Weights of a small mixture-of-experts language model, trained from scratch on English Wikipedia.
Training: a variant of Adam for the experts, 685M tokens, 10447 steps.
Below are experts of layer 3 (counted from 0) of a mixture-of-experts language model. Rows are named router (the router's row for the expert) and show model dimensions 0-127. Each number is 200 + 30 x the weight over its row's rms, rounded and kept within 0 to 999.
Before each expert's rows: a language model's description of what the expert responds to. This comes from a sample of Wikipedia text that the model never trained on.

# expert 27
It responds to: Colons, digits and minute or second marks in geographic coordinate and location infoboxes, such as Coordinates:, 59°45′00″N, Area:.
router,174,173,208,178,230,211,149,209,231,223,179,173,240,196,150,150,144,218,241,225,220,211,244,192,203,216,129,232,177,170,207,217,188,219,173,231,182,217,261,241,173,204,173,255,234,216,193,209,202,232,213,167,206,210,160,167,157,138,228,225,175,206,208,201,204,203,184,149,167,213,210,190,215,194,156,230,239,212,210,250,167,166,150,235,216,257,208,170,154,177,173,174,204,157,184,156,239,167,149,153,197,218,218,198,139,154,219,175,180,159,215,242,173,240,191,219,216,208,224,232,208,176,198,177,196,228,206,227

# expert 29
It responds to: Digits inside years, dates and table figures, especially the 9 in 19xx years, as in 1995, 1918, 2016.
router,176,144,222,182,203,210,191,170,259,225,166,215,255,207,119,201,203,225,246,245,258,175,218,177,187,235,161,191,171,210,226,199,179,188,202,204,162,163,211,198,200,195,168,201,226,193,229,188,153,208,188,196,178,250,179,161,201,138,201,220,186,150,189,195,190,161,206,168,173,209,241,190,237,208,180,241,193,194,191,260,177,182,204,206,240,217,157,185,166,185,191,172,229,180,194,161,220,185,199,168,215,206,230,198,220,166,209,164,142,184,209,255,177,242,163,218,142,182,216,263,241,186,226,218,237,277,150,199

# expert 9
It responds to: Word-internal pieces right after a capital letter in foreign or unusual names, codes and titles, such as Władysław, Folkestone, Bunkyo.
router,177,154,237,223,212,190,198,145,201,241,154,229,202,167,159,186,219,243,244,231,246,179,235,199,266,241,176,212,196,213,204,197,212,192,234,206,173,179,248,220,183,194,179,203,213,204,174,220,164,210,253,207,188,227,178,138,197,229,202,158,193,203,230,253,235,186,206,199,162,228,176,213,250,199,136,196,167,155,210,222,195,211,183,219,248,206,151,194,163,170,196,164,172,187,218,188,249,211,168,192,197,216,231,221,179,197,227,189,166,136,192,230,177,237,175,168,149,121,194,204,216,201,205,225,261,236,151,155

# expert 5
It responds to: Single letters or short pieces inside foreign names and words, especially the "s" in Portuguese "dos" and in names like Carlinhos, Mesnička.
router,215,194,188,157,199,197,216,173,197,224,215,183,257,161,165,184,207,193,229,249,226,213,223,212,208,229,176,191,169,207,231,209,213,134,253,239,184,218,226,256,202,177,208,234,239,242,258,173,173,192,190,124,206,186,189,137,176,150,198,198,169,159,132,213,240,196,196,174,194,208,221,203,181,205,183,212,239,211,173,215,199,172,218,195,185,206,155,158,152,173,202,160,228,219,188,193,193,223,202,169,173,177,243,199,157,179,200,158,145,152,222,185,217,227,166,221,170,154,183,194,242,147,245,215,249,245,220,248

# expert 17
It responds to: Suffix pieces ending words, such as wide-r, consult-ant, alternative-s and Chalon-er, plus digits inside long numbers.
router,195,211,195,173,214,193,127,209,211,225,190,224,198,169,138,193,165,257,263,220,228,198,211,177,235,243,195,210,175,198,185,216,137,206,167,221,164,201,256,192,160,174,167,182,201,223,210,220,169,180,163,179,201,241,198,190,157,199,245,203,167,180,164,186,235,197,174,188,208,223,186,200,221,179,112,207,231,177,179,268,196,231,189,248,180,221,167,199,190,179,196,225,221,169,174,177,166,182,175,179,226,197,255,231,196,162,211,119,173,218,171,209,208,174,199,182,173,134,224,164,208,153,189,219,242,239,155,174

# expert 24
It responds to: Early pieces of words, often the letters right after an opening p, quote or bracket, such as pneumonia, emigrated, 1996, da.
router,240,188,262,212,211,172,167,165,246,222,171,235,223,185,185,216,218,196,253,245,236,209,210,190,185,235,152,196,175,229,221,213,192,213,203,261,166,139,235,187,139,189,172,224,198,198,237,177,172,166,190,185,180,240,197,170,153,196,201,199,170,178,164,204,235,164,183,193,204,180,195,167,230,169,178,177,208,168,192,222,213,229,213,186,202,235,215,220,139,206,208,185,217,222,181,174,208,203,179,215,247,223,223,237,240,185,250,166,153,218,238,255,145,216,125,170,180,186,223,200,277,167,250,195,252,236,193,190

# expert 25
It responds to: Adjective endings -ial and -al as in gubernatorial, and words like located, based, about, National, Party in election or census text.
router,191,190,239,220,234,211,173,179,196,189,150,237,181,192,121,157,196,215,201,236,261,220,252,192,217,217,164,213,174,169,217,226,136,226,177,215,207,181,244,184,142,174,189,215,222,230,230,168,213,222,188,205,201,218,208,159,157,140,232,214,172,173,215,214,230,179,222,165,199,219,236,161,173,203,209,224,226,159,207,237,154,175,218,195,196,249,157,255,220,214,178,256,165,208,197,170,238,144,203,209,198,228,235,198,156,167,200,135,155,195,205,218,216,234,203,198,207,196,253,162,210,185,242,193,197,248,149,222

# expert 3
It responds to: Single capital letters or first pieces of proper names, such as middle initials, Roman numerals and title words, such as A., IX, Zimmerman.
router,209,189,224,181,208,215,179,207,249,209,164,209,200,182,143,168,185,220,269,249,286,202,231,180,243,252,165,186,167,212,207,223,197,203,188,223,185,185,292,246,208,184,171,248,240,204,228,135,184,214,197,167,155,187,172,187,189,153,214,224,158,210,204,182,256,196,223,154,149,232,244,201,211,181,210,210,216,195,188,255,216,212,214,206,216,210,232,191,157,211,216,204,221,245,170,177,233,191,181,166,210,194,223,200,192,204,224,187,153,215,241,196,214,230,188,225,145,205,225,178,238,199,183,234,244,252,145,217

# expert 8
It responds to: Pieces inside technical and chemical words such as oz-one, sul-f-ide and spet-tro, plus words like engine, receptor, acid and one.
router,234,208,190,222,216,162,196,153,197,204,212,219,223,179,144,174,201,206,210,191,227,204,229,192,194,221,192,253,133,186,214,256,169,180,209,182,174,194,205,187,185,209,158,206,242,202,189,186,174,219,193,128,166,220,227,204,201,193,158,186,166,226,201,215,244,223,192,211,183,211,268,213,205,216,147,209,254,129,179,258,196,208,223,243,208,203,187,265,181,212,210,234,206,180,239,175,211,173,161,217,251,243,275,217,242,164,242,216,165,185,195,235,159,228,192,167,160,141,219,197,216,176,201,239,264,208,173,200

# expert 18
It responds to: Nouns and adjectives in biographical text about careers and nationality, such as American, football, coach, former, and Early life and career headings.
router,226,193,244,201,230,205,203,172,261,173,200,197,242,195,147,172,213,231,221,258,233,207,263,175,220,214,221,184,195,194,252,184,203,193,220,199,145,150,237,229,198,206,172,223,199,231,208,155,192,182,201,196,113,208,129,201,169,139,228,203,220,185,167,247,222,202,162,129,216,218,272,187,196,164,191,254,205,155,179,230,203,189,200,195,203,212,188,225,170,194,196,206,203,169,234,182,210,169,205,178,160,176,202,198,197,176,245,180,159,199,213,188,177,235,166,230,228,198,230,260,219,186,230,248,234,233,172,229

# expert 2
It responds to: Second pieces of words after a capital first letter, often in section headings or names, such as E-ty-mology, E-cu-adorian, St-age; also "World", "Day".
router,239,213,244,150,235,217,201,164,236,236,217,214,180,174,157,171,174,236,245,201,234,221,210,191,234,205,198,202,225,237,205,207,212,177,208,195,172,212,233,213,214,199,130,194,248,179,221,189,202,174,179,118,183,277,176,168,194,179,221,211,143,193,177,198,235,147,197,136,186,198,204,186,258,207,177,224,227,161,216,207,188,206,224,195,251,262,124,183,214,177,153,171,213,131,212,157,227,209,186,189,193,212,235,171,242,176,230,190,193,147,184,217,204,190,197,181,147,168,201,193,207,148,208,193,209,230,186,182

# expert 11
It responds to: Words and marks between numbers or table cells in sports and history text, chiefly "to" in year ranges (1726 to 1734), parentheses and pipes.
router,220,180,267,202,227,205,198,195,222,193,149,207,198,219,172,203,203,226,216,240,239,165,246,171,212,212,167,183,175,213,219,203,191,207,222,204,116,194,249,262,191,176,151,242,237,236,188,189,211,215,193,184,216,232,165,203,115,130,241,234,141,194,174,204,185,170,190,152,206,211,277,210,237,198,180,235,200,195,202,240,226,163,213,226,222,196,158,196,181,185,162,190,187,186,234,131,269,200,198,180,245,155,209,209,205,187,216,180,190,168,209,182,203,229,173,249,170,175,219,193,182,171,209,232,217,187,192,168

# expert 6
It responds to: Mainly and, plus pronouns and clause links such as he, it, but, or, who; also the word-piece gra in disgrace, grandfather.
router,219,185,212,167,195,206,162,176,217,202,183,230,182,209,157,173,220,199,226,235,231,219,223,172,210,231,180,250,142,263,224,176,120,208,206,216,169,183,202,224,184,185,206,225,200,183,220,167,175,152,232,182,184,217,220,180,178,191,269,222,190,188,179,172,201,176,209,183,156,234,253,172,245,152,143,179,213,144,157,250,160,226,195,188,219,226,168,183,205,177,197,189,260,172,224,203,246,201,178,182,252,221,207,229,220,146,209,187,141,137,216,249,220,203,179,218,206,144,193,194,215,181,242,243,190,232,174,221

# expert 0
It responds to: Tokens inside pipe-delimited sports and results tables, mainly pipes, digits and capitalized name starts, such as |, 3, Dodge.
router,253,138,232,246,189,185,178,212,195,196,163,208,205,202,151,205,183,226,216,264,257,219,290,214,214,224,156,164,168,224,238,209,169,185,201,254,162,198,250,234,160,171,136,181,178,254,235,170,176,216,194,173,207,217,160,144,176,159,214,218,161,195,211,211,204,195,185,176,233,220,266,167,220,211,207,226,212,171,174,259,228,198,200,197,221,201,169,224,210,166,186,179,196,221,206,180,244,191,156,190,238,174,239,220,229,186,206,173,170,172,200,221,172,221,153,211,168,167,170,179,206,218,238,208,234,239,201,194

# expert 1
It responds to: Pipe separators in sports and election tables, plus nouns such as number, part, section, and the piece tri in compatriots and matrix.
router,207,162,224,144,254,185,154,169,240,241,191,227,223,210,162,183,207,217,224,197,206,174,234,195,201,209,143,198,237,233,203,203,191,152,218,205,194,209,221,223,172,179,140,182,182,250,201,221,177,241,172,151,189,210,152,130,154,185,202,230,160,217,210,212,194,197,178,162,226,234,266,211,206,179,182,234,234,178,132,230,180,212,214,228,278,219,163,196,189,182,182,191,229,209,238,205,225,226,156,159,202,216,223,210,199,197,198,186,179,158,221,218,205,217,164,161,121,134,214,180,214,227,194,177,230,189,168,243

# expert 4
It responds to: Function words opening clauses, such as that, which, if, before, where, whether, and section-heading = signs before years or names in sports results.
router,188,192,221,182,195,171,190,188,198,249,171,248,190,190,181,207,219,166,261,250,230,205,259,209,173,242,200,252,179,238,213,182,197,130,211,226,184,214,238,209,196,206,162,199,239,225,247,189,182,215,177,181,170,228,149,160,172,169,194,204,185,152,169,213,208,180,155,161,187,202,232,199,215,217,215,223,191,188,162,235,192,170,226,181,236,212,187,154,162,178,170,169,209,138,185,183,244,211,186,189,228,202,249,170,255,131,197,153,160,169,236,279,200,218,171,184,162,166,204,199,245,224,223,199,216,250,231,201

# expert 16
It responds to: Prepositions after verbs or nouns, like by in directed by, with, for, including, during, against, plus commas and periods ending clauses.
router,233,188,235,168,241,209,154,182,232,241,147,241,197,171,202,163,223,228,213,267,197,203,203,214,191,244,192,192,181,191,251,228,182,171,220,217,136,153,243,229,150,197,162,206,203,204,235,165,152,205,165,201,168,193,193,147,125,202,211,237,192,185,162,211,235,212,174,190,145,223,251,177,206,199,169,202,216,211,145,188,210,201,204,168,215,193,185,199,169,174,178,167,170,167,207,126,199,186,173,140,245,222,231,198,202,177,247,173,167,129,231,231,178,222,207,211,215,172,194,206,224,195,238,229,219,205,166,206

# expert 15
It responds to: Labels, colons, line breaks and rank words in biological classification lists, such as Superfamily, Order:, Suborder; also is a / was in definitions.
router,180,180,235,182,189,212,213,203,176,218,182,201,206,176,162,165,155,204,226,169,231,251,247,160,229,202,159,190,140,197,209,207,216,175,222,201,164,138,239,194,172,189,158,255,222,218,233,197,129,212,193,140,141,238,163,150,177,152,161,227,204,210,200,230,181,206,203,205,192,226,245,183,190,158,154,251,238,207,195,259,199,143,185,210,205,233,200,220,196,207,173,201,216,164,209,160,229,151,163,168,216,203,194,245,194,159,201,174,206,205,226,193,220,236,177,207,205,201,182,286,227,200,211,234,242,228,189,170

# expert 26
It responds to: Articles and possessives, mostly "the", also a, his, its, their, usually right after prepositions like of, in, to, with.
router,204,150,217,178,209,219,223,135,239,228,167,228,225,166,200,170,179,234,231,190,235,224,227,157,176,217,123,219,154,236,183,235,174,170,224,227,173,179,252,237,166,171,170,181,212,229,231,186,162,238,232,190,173,234,177,174,106,163,224,196,176,190,163,203,237,194,202,146,149,221,226,185,215,196,220,177,213,177,162,237,230,200,185,188,243,209,197,198,169,191,174,193,238,189,212,172,198,208,170,185,216,241,229,206,219,148,192,140,142,186,220,219,218,231,186,215,175,155,235,230,229,192,221,215,190,236,155,202

# expert 23
It responds to: Tokens after "U" or a dash in sports and political text, as in U.S., U19, United, China, FIFA, UEFA, plus digits in tables.
router,153,204,208,152,174,198,170,162,213,254,197,210,252,142,155,176,234,227,219,216,231,169,258,198,209,220,195,223,209,210,233,183,235,186,221,251,171,193,259,270,181,178,135,210,239,223,225,218,143,175,206,146,215,224,172,181,187,184,209,186,185,184,194,195,197,142,189,159,180,207,242,164,198,181,205,222,205,207,153,222,217,189,218,224,193,230,145,161,196,184,195,160,257,202,190,168,207,220,169,154,155,205,214,166,188,167,236,170,157,171,225,232,203,248,192,208,187,143,187,243,194,210,227,198,225,232,243,235

# expert 13
It responds to: Bare space tokens between words, as in hip hop and record high, and word-initial prefixes such as dis, un, re, app, imp.
router,200,207,191,161,225,175,177,151,200,206,154,231,209,149,177,188,203,245,236,187,197,226,232,189,198,213,119,218,167,209,247,250,173,209,239,252,177,177,209,224,155,177,176,240,227,233,235,176,149,200,195,170,160,216,199,175,197,182,181,229,187,192,185,218,207,166,171,186,180,249,212,201,248,171,164,269,227,167,196,221,161,201,212,229,245,228,197,197,179,181,187,171,179,206,188,156,210,174,146,185,220,231,260,184,181,162,186,191,161,199,211,215,168,242,182,210,218,170,214,202,241,173,231,231,233,307,190,208

# expert 19
It responds to: Content nouns in media and sports text, such as war, album, film, battle, work, and the piece sh in names like Walsh and Banshee.
router,242,189,208,215,223,204,155,210,188,212,164,208,194,194,194,162,207,180,216,248,261,216,255,210,232,250,186,171,210,224,204,194,216,198,253,208,170,193,232,198,152,173,169,213,217,198,239,197,144,184,169,218,146,208,201,145,187,138,159,183,157,235,197,249,196,194,214,229,209,240,279,203,234,158,201,224,207,188,157,195,164,182,178,217,224,215,186,189,185,158,154,210,215,206,206,181,195,171,168,209,211,235,222,197,178,162,198,179,119,198,212,220,204,221,196,226,153,120,188,189,274,178,247,242,219,238,180,201

# expert 21
It responds to: Mostly the word of after list, head, season, as, plus dashes starting list items and capitals in abbreviations.
router,225,175,213,151,215,208,198,187,298,233,156,205,247,189,204,207,249,205,213,218,234,195,222,188,202,245,177,211,195,226,193,216,204,194,257,222,186,155,235,243,170,205,169,217,210,212,262,182,174,204,211,184,169,238,204,139,152,123,225,231,194,177,180,190,186,182,194,182,232,224,210,147,214,225,203,223,188,201,211,256,201,187,235,160,214,205,164,218,187,142,176,192,217,178,192,160,219,210,177,192,231,224,264,193,184,185,226,183,138,179,200,212,217,194,188,183,157,138,194,226,286,182,252,196,232,194,170,196

# expert 10
It responds to: Line breaks, == section heading markers like ==Early life== or ==Plot==, and opening quotation marks or brackets before titles.
router,209,165,237,162,202,182,212,175,217,250,167,210,214,204,154,179,226,214,269,258,200,207,222,155,195,245,182,222,183,215,235,190,153,145,174,230,186,177,252,217,178,196,128,225,211,212,244,189,154,191,203,179,145,235,154,117,195,192,206,187,159,172,176,241,218,169,179,135,189,243,223,168,255,163,183,242,224,198,148,215,215,231,214,225,184,248,203,217,187,189,171,167,195,163,232,190,192,185,168,175,199,208,237,211,184,182,229,148,175,200,202,211,182,238,154,204,207,183,190,231,246,201,221,234,216,215,204,215

# expert 14
It responds to: Cells, dashes, pipes and decimals in statistics and election tables, plus word pieces like Dri-vers, tra-vers-er and a-cre.
router,200,194,264,183,234,206,192,206,234,252,175,179,222,206,152,158,183,191,190,241,248,186,277,227,203,209,158,216,188,202,181,237,174,178,194,206,188,165,204,217,177,152,140,208,198,222,214,214,183,185,207,128,199,265,181,198,142,177,207,216,125,245,160,208,201,201,206,107,231,224,239,205,203,207,173,227,236,180,204,236,183,217,183,189,171,242,153,179,226,204,198,195,179,207,186,233,241,185,176,208,237,209,251,197,198,174,192,157,176,167,202,196,185,194,179,185,220,159,220,171,181,195,215,214,202,274,152,156

# expert 12
It responds to: Word-ending pieces like t, th, st, s, apostrophes and last digits, such as bathtub, 16th, 1st, 1869; also words like first, Fort.
router,191,152,210,194,231,215,205,159,226,206,161,219,232,202,130,202,186,199,254,196,205,229,203,210,173,226,165,197,206,209,194,246,183,197,216,184,152,173,209,231,213,198,125,214,237,188,192,157,194,164,179,181,148,245,200,162,219,144,217,220,143,182,199,211,232,207,217,172,155,225,188,192,256,208,154,219,215,177,198,207,176,179,226,213,222,181,166,159,210,197,173,182,236,161,237,157,202,182,210,208,231,207,219,218,159,156,193,165,148,135,212,215,144,216,170,237,155,154,248,205,222,231,205,197,209,219,110,168

# expert 7
It responds to: Word pieces inside foreign names and rare words, mostly Romance or Slavic, e.g. Lu-lu, mo-lu-ccana, Petro-le-um, con, Henri, Mari.
router,222,223,198,159,214,169,227,152,237,193,235,233,236,195,162,188,196,233,233,205,275,175,212,204,217,208,146,186,171,238,200,224,176,208,224,232,188,175,250,218,154,196,204,205,222,195,261,166,161,177,171,191,195,227,169,212,157,153,170,224,143,177,160,231,235,195,220,195,165,170,258,216,217,215,193,212,213,177,151,209,164,197,187,225,186,228,152,195,195,163,174,152,204,221,192,207,211,147,205,184,209,170,316,186,213,216,213,163,156,212,220,194,180,220,226,183,170,150,223,187,175,176,209,243,204,212,161,160

# expert 20
It responds to: Word stems right after prefixes such as un-, res- and in- (un-int-ended, res-ist-ed), plus -ing endings and "However" or "Later" at clause starts.
router,243,151,269,184,201,232,176,190,206,234,162,181,167,183,194,226,184,171,257,237,189,186,291,196,170,189,170,183,209,197,213,196,181,180,219,241,161,144,247,220,151,202,188,189,198,196,216,191,146,204,163,200,188,235,203,171,184,203,192,219,161,205,192,184,217,177,196,175,199,220,204,175,242,166,176,217,193,229,166,237,191,228,241,203,238,237,109,150,212,182,159,156,225,164,201,209,193,240,185,175,192,180,206,166,205,163,229,164,145,149,236,207,239,211,174,205,179,172,241,212,261,223,191,214,206,257,204,189

# expert 30
It responds to: Middle or final pieces of compound place and proper names, often Scandinavian or German, such as Kungsgatan, Reichsbahn, Brunswick, Myklebust.
router,203,156,186,202,225,232,172,194,220,202,165,240,196,196,126,174,192,159,215,227,253,176,269,194,199,182,145,198,171,199,196,238,191,233,203,203,174,166,247,261,180,165,149,171,225,212,221,147,165,213,185,241,182,238,186,212,168,169,226,232,181,198,211,177,199,209,213,180,142,245,206,176,223,183,212,232,190,146,200,250,155,224,207,209,227,199,202,172,224,187,168,208,226,168,215,175,208,208,172,198,209,210,258,176,187,140,216,147,147,195,241,220,176,277,163,218,160,189,212,213,211,229,233,233,193,178,181,252

# expert 22
It responds to: Month names and Born or Date fields in infoboxes, degree signs and digits in coordinates, and the piece ran in Quran or franzhuberi.
router,173,179,170,202,225,175,146,185,196,211,167,213,209,175,112,193,177,191,232,198,244,149,197,224,235,273,203,207,164,200,180,194,209,213,222,189,188,217,243,187,205,166,157,209,211,201,220,186,151,176,232,164,141,282,195,158,160,187,194,235,194,195,167,235,210,192,219,168,202,202,240,165,198,232,177,204,241,219,197,247,171,209,201,194,228,256,183,223,186,174,195,210,248,204,229,176,254,181,193,188,174,196,219,218,194,178,230,131,165,128,229,263,197,189,172,204,170,148,179,185,210,176,200,193,258,232,184,179

# expert 28
It responds to: Pieces inside names and words, like od in Commodores, digits after 1 in years, and first names such as José, Juan, Alex in award lists.
router,173,188,213,190,227,186,136,176,197,239,153,210,181,218,70,173,196,234,227,256,245,188,231,174,170,216,164,216,176,187,198,250,210,199,192,205,202,153,259,201,137,200,169,208,191,189,233,128,126,211,175,207,163,241,208,188,177,151,219,236,166,217,191,154,236,198,214,167,196,248,243,200,210,232,189,201,201,188,175,187,187,199,226,201,185,221,201,192,142,195,203,211,218,206,174,197,220,171,175,209,199,202,252,204,230,215,234,197,198,204,206,248,233,196,171,206,202,166,181,248,209,196,272,213,210,212,199,179

# expert 31
It responds to: Digits after decimal points in vote percentages and measurements, plus name pieces like pen in Oppenheimer, ven in Cavenaugh, and Van.
router,174,200,228,173,220,196,171,159,238,228,197,252,208,169,98,171,191,209,206,222,239,186,249,186,197,234,106,196,165,188,234,184,202,157,227,200,196,186,226,194,190,154,177,193,281,186,170,165,143,187,189,143,191,238,171,152,193,195,219,185,195,198,140,171,225,186,206,175,186,220,217,177,180,211,160,207,227,170,189,207,205,215,216,173,241,207,166,209,156,193,225,179,233,222,208,157,231,216,199,212,217,209,216,214,208,217,191,197,146,137,180,251,181,239,164,217,202,158,193,177,233,182,241,186,250,195,166,177